From a checkpoint of a small mixture-of-experts model trained on Wikipedia.
Size: 10 layers, width 128, vocabulary 10326.
Experts: 64 experts in each of 9 layers, 32 SwiGLU neurons an expert, 4 picks a token, a softmax router.
Training: a variant of Adam for the experts, 802M tokens, 6115 steps.
Below are experts of layer 2 (counted from 0) of a mixture-of-experts language model. Rows are named router (the router's row for the expert), gate (a neuron's input weights, with its number), up (a neuron's input weights, with its number), down (a neuron's output weights, with its number) and show model dimensions 0-127. Each number is 500 + 25 x the weight over its row's rms, rounded and kept within 0 to 999. Numbers have three digits each.
Before each expert's rows: "comes after" lists some tokens at least twice as common just before its tokens as in all text. This comes from a sample of Wikipedia text that the model never trained on. Tokens count by the router's weight.

# expert 35
comes after: "\n", ")\n", " ", ".\n", "3", "0"
router:468491498501499447486510538489471469489540474446470486525487468479520504458548531491537472472486480524479540535457490503525482541475502511442463448494514498471517464476482496509508487462462495531495490517529463470487486513477515470478499467517536471512510516487524500495511539531500479484463490521493510513483484473473497463516561498500522494509518511522509471541505512488503518513535
gate0:517528525545519480473531526519507447526499495540507468456555533522507480458531521486510499558494533485460544492523521495507468517536501541526487528481510456459504483477480516506490508510458496495497486490460504494488511506515483481474511487519503506515501481447521499512560480533497568549527485487484498546501495492482494488510512495463529483483504481513541506478482509503500492459521
up0:480478490501534544517475437486506558472509497506516504497470513521472513543488505509495501458517489504474446488514515493464522482535501477492498507548465531533489510560504502492515505518556514508512539451509488527501503489499475529505520514498512542481427491537523506471470477504470472484482507539470476507508527510546495514452483481514447491510513485531470487490480501525498497493480
down0:496520484501484509491497528498500486523593455504438519485502483489497465488559487464497504512500492510470458523541477524545510499501494547468518514470513477507483499514489509513481521512474459516509503509427477469491498545518491476493482483524510452524573472485527532482511481475482496506494488515509515506509502503524473487498522522522474502547488539497487476524503480468486480537498

# expert 37
comes after: " of", " in", " to", " for", " on", " and"
router:462495488465511449497514519463524493500537477488500520514466471488489484458545516511507466489471479512510522502482479528520440494495511494469509495474527512469528484471495532485474490473465503520504528518494478512488486508486473478494482478493487550520528502475493571499497502466470465524473478513484498502517452456458532494443539553513505517507519525461488512550535488496526527515514
gate0:489489517474526515475487474505517502526480510460525498493464521468462479522522462477505534487501519457468498477506498471480501502531489476483548494501469476471487539498511504537499504536567516486482508476482508501511502460507463466484483495489459470492526544494473500481483484513466488512518458436514479484530464471486473520505466525413464476489474473472508504520506498526512479483524
up0:499452533524468511545521497506500503492498513548480492453493515503519496513456477473510558539464483486542501513538501485502489486475484519491516491533516511481526487524505528560569516525513489479507498540519490506514470506491499492510538519452480501494496447496499509501500530480493545481513560549471494497497490482475462489485547510480515563533523483520522527511487481498488475516496
down0:505499513457499509479505523517490523535580490454522474460483518484512474473496471452500510507479510511513478490514475483531489470534526514516509515518464520550450556524518519514476514476512498495468488484513506475485512502509489491454488500489502529533501521575521487489500495520538489492507503483509478465455492513524493462480527456489509489510512525502512454556548539500477470489495

# expert 5
comes after: " the", "==", " The", " a", " ·", " was"
router:510524499448512491524476525492530488516549502445461505531473461487495519484558533498506488539479443556495500533479494549513455502517522551483489488487490493494476524500472486509492486468448512510515506537500513478458509519456466517499492475502459523544519518497490531507511543524504495489478476499492478517506457450475506488516515521492562491511487527509496495522514501494509480485523
gate0:507550543500509531463543501505528493511488504500515472509466533498461545535471493504513495486498443528491527488480494528543511469525539488505515505482477522527481507439509540463454530514458516492448522504467523487519524510505512485493477544489512552526494535464464529532488518491480502498486517483470470507473482507509507533484499498514496461515528533512499480489509546535485540510472
up0:486498485498486503457508556474501529502486513526490509466483494491545552501490502497488502555509511505511526554532462514469496532525496498471517559505484478508500494505503481497517453512503522508491440488521477527430477478494510514473509489478450491488443490516512510530517473482516498574509493504469511444499511486510529509506516513523503513491529514468491532495481489497489513564531
down0:510467486511518516576467491523495501467543494487493491497533505507534518478524560489480516485530494488464494502519466452526513485457520480549468480515514495551535547480483474509533471497474501491473520484494515482520499536498489507479482478529559455487503529499481493509530502545492486522516477507555525502484464477465465506519456514473541479488467512517495504488508491481500472501486

# expert 14
comes after: " |\n", ".\n\n", " |\n\n", "\n\n", "\n", ")"
router:494492496499528475514494530480492479493542480467498492503498461511533532460506502491487442506480490537531484516454489509531468490494535504477480485471543518460487522472467510511514481474461518535487487501527491492505490534452469467461551436501456515534497511508534495508517504494507476495476500514454502494492490494506511436500528547514563529518488495463498510536483484481536510491486
gate0:513493526501453479516507483495522545506489546515494490499506476494514505481484556521507535504498503538545531494502451454474486505448505504482486454521522528518455458497478476489484519472417521506487484486513504528474525519494486450488516515528468493516505513494493511497494498472540494505480540562524495516512495486536469497519544525515483507534522488538502508522531473474538496470484
up0:533501535490503494514475491545498498559490528481529494508483455495538533478487477484493540504477534492523513493492488510524496492477468497543509501501504501482494526501465513526510529545441505448463485491465501505504503467491532463519536531509499479532433527478492475507516464507538502495460509443545493496488479520484448518518526516512501524526504477525494529477489497484519488437506
down0:498476479493467484533480504499529452488448513532460498485497484522509500493435521484526525506536563510470484455533470514503504487526516523562485512538523508515493525513478453497527460498517490503453492444499538472511531494491493494519542499487524489490476534511484460481476472473471493527494494517483457519494530495495497497501524498550503475526521510483527505509557497493474522495527

# expert 23
comes after: "-", " |", "|", " Binomial", "Personal", " Full"
router:489529493486536446504440531485480498462565459474467540514532463488504509499524516504471474517516466522534507554444481522506455487473544518463484486514511484463534476520483508517492468496509490539483523505536499521490510512456450486500530468503487508522506506505510519534548522476536476483524509499493509479530507451512512487503520511534511520496490492471489491524529491497474488521505
gate0:505505462478445491507501491504465492460532464551471531509516514477553477515434437495497516509511527519504529515490508468480502487503460477496521478534485469513488507550479519465467509478540494522495504512478495516489458534535557509475477487512538481478542506524471502456479496520511491515493529496486471510545496472482517461486459507499510502497513488543528452508492512499506495512491
up0:516540484505510528495499535497484522505519499485483514515520535509445494490529531523520507494474478485474467487465506522469472481498475534500543498468471536493511520533490459497468493510476481498500501482535528515466507434524479547526520518549506491493499447509520483538549509501530519455536514506479496503513501462522529514540500466485479520514510503477541529460527496448459474525485
down0:514490514509438483511516473481444512489542519520481485515524536538516518486466492505494528495478481491526495481496495492519482462498509513463491541486492481496543522507486504532461507464508485495472517546524521470458490473543468548497475519528508461499558465468479479510501494479504526480520512457466445502497491501496548487545469549486517526506512503529521441503493510513507521489487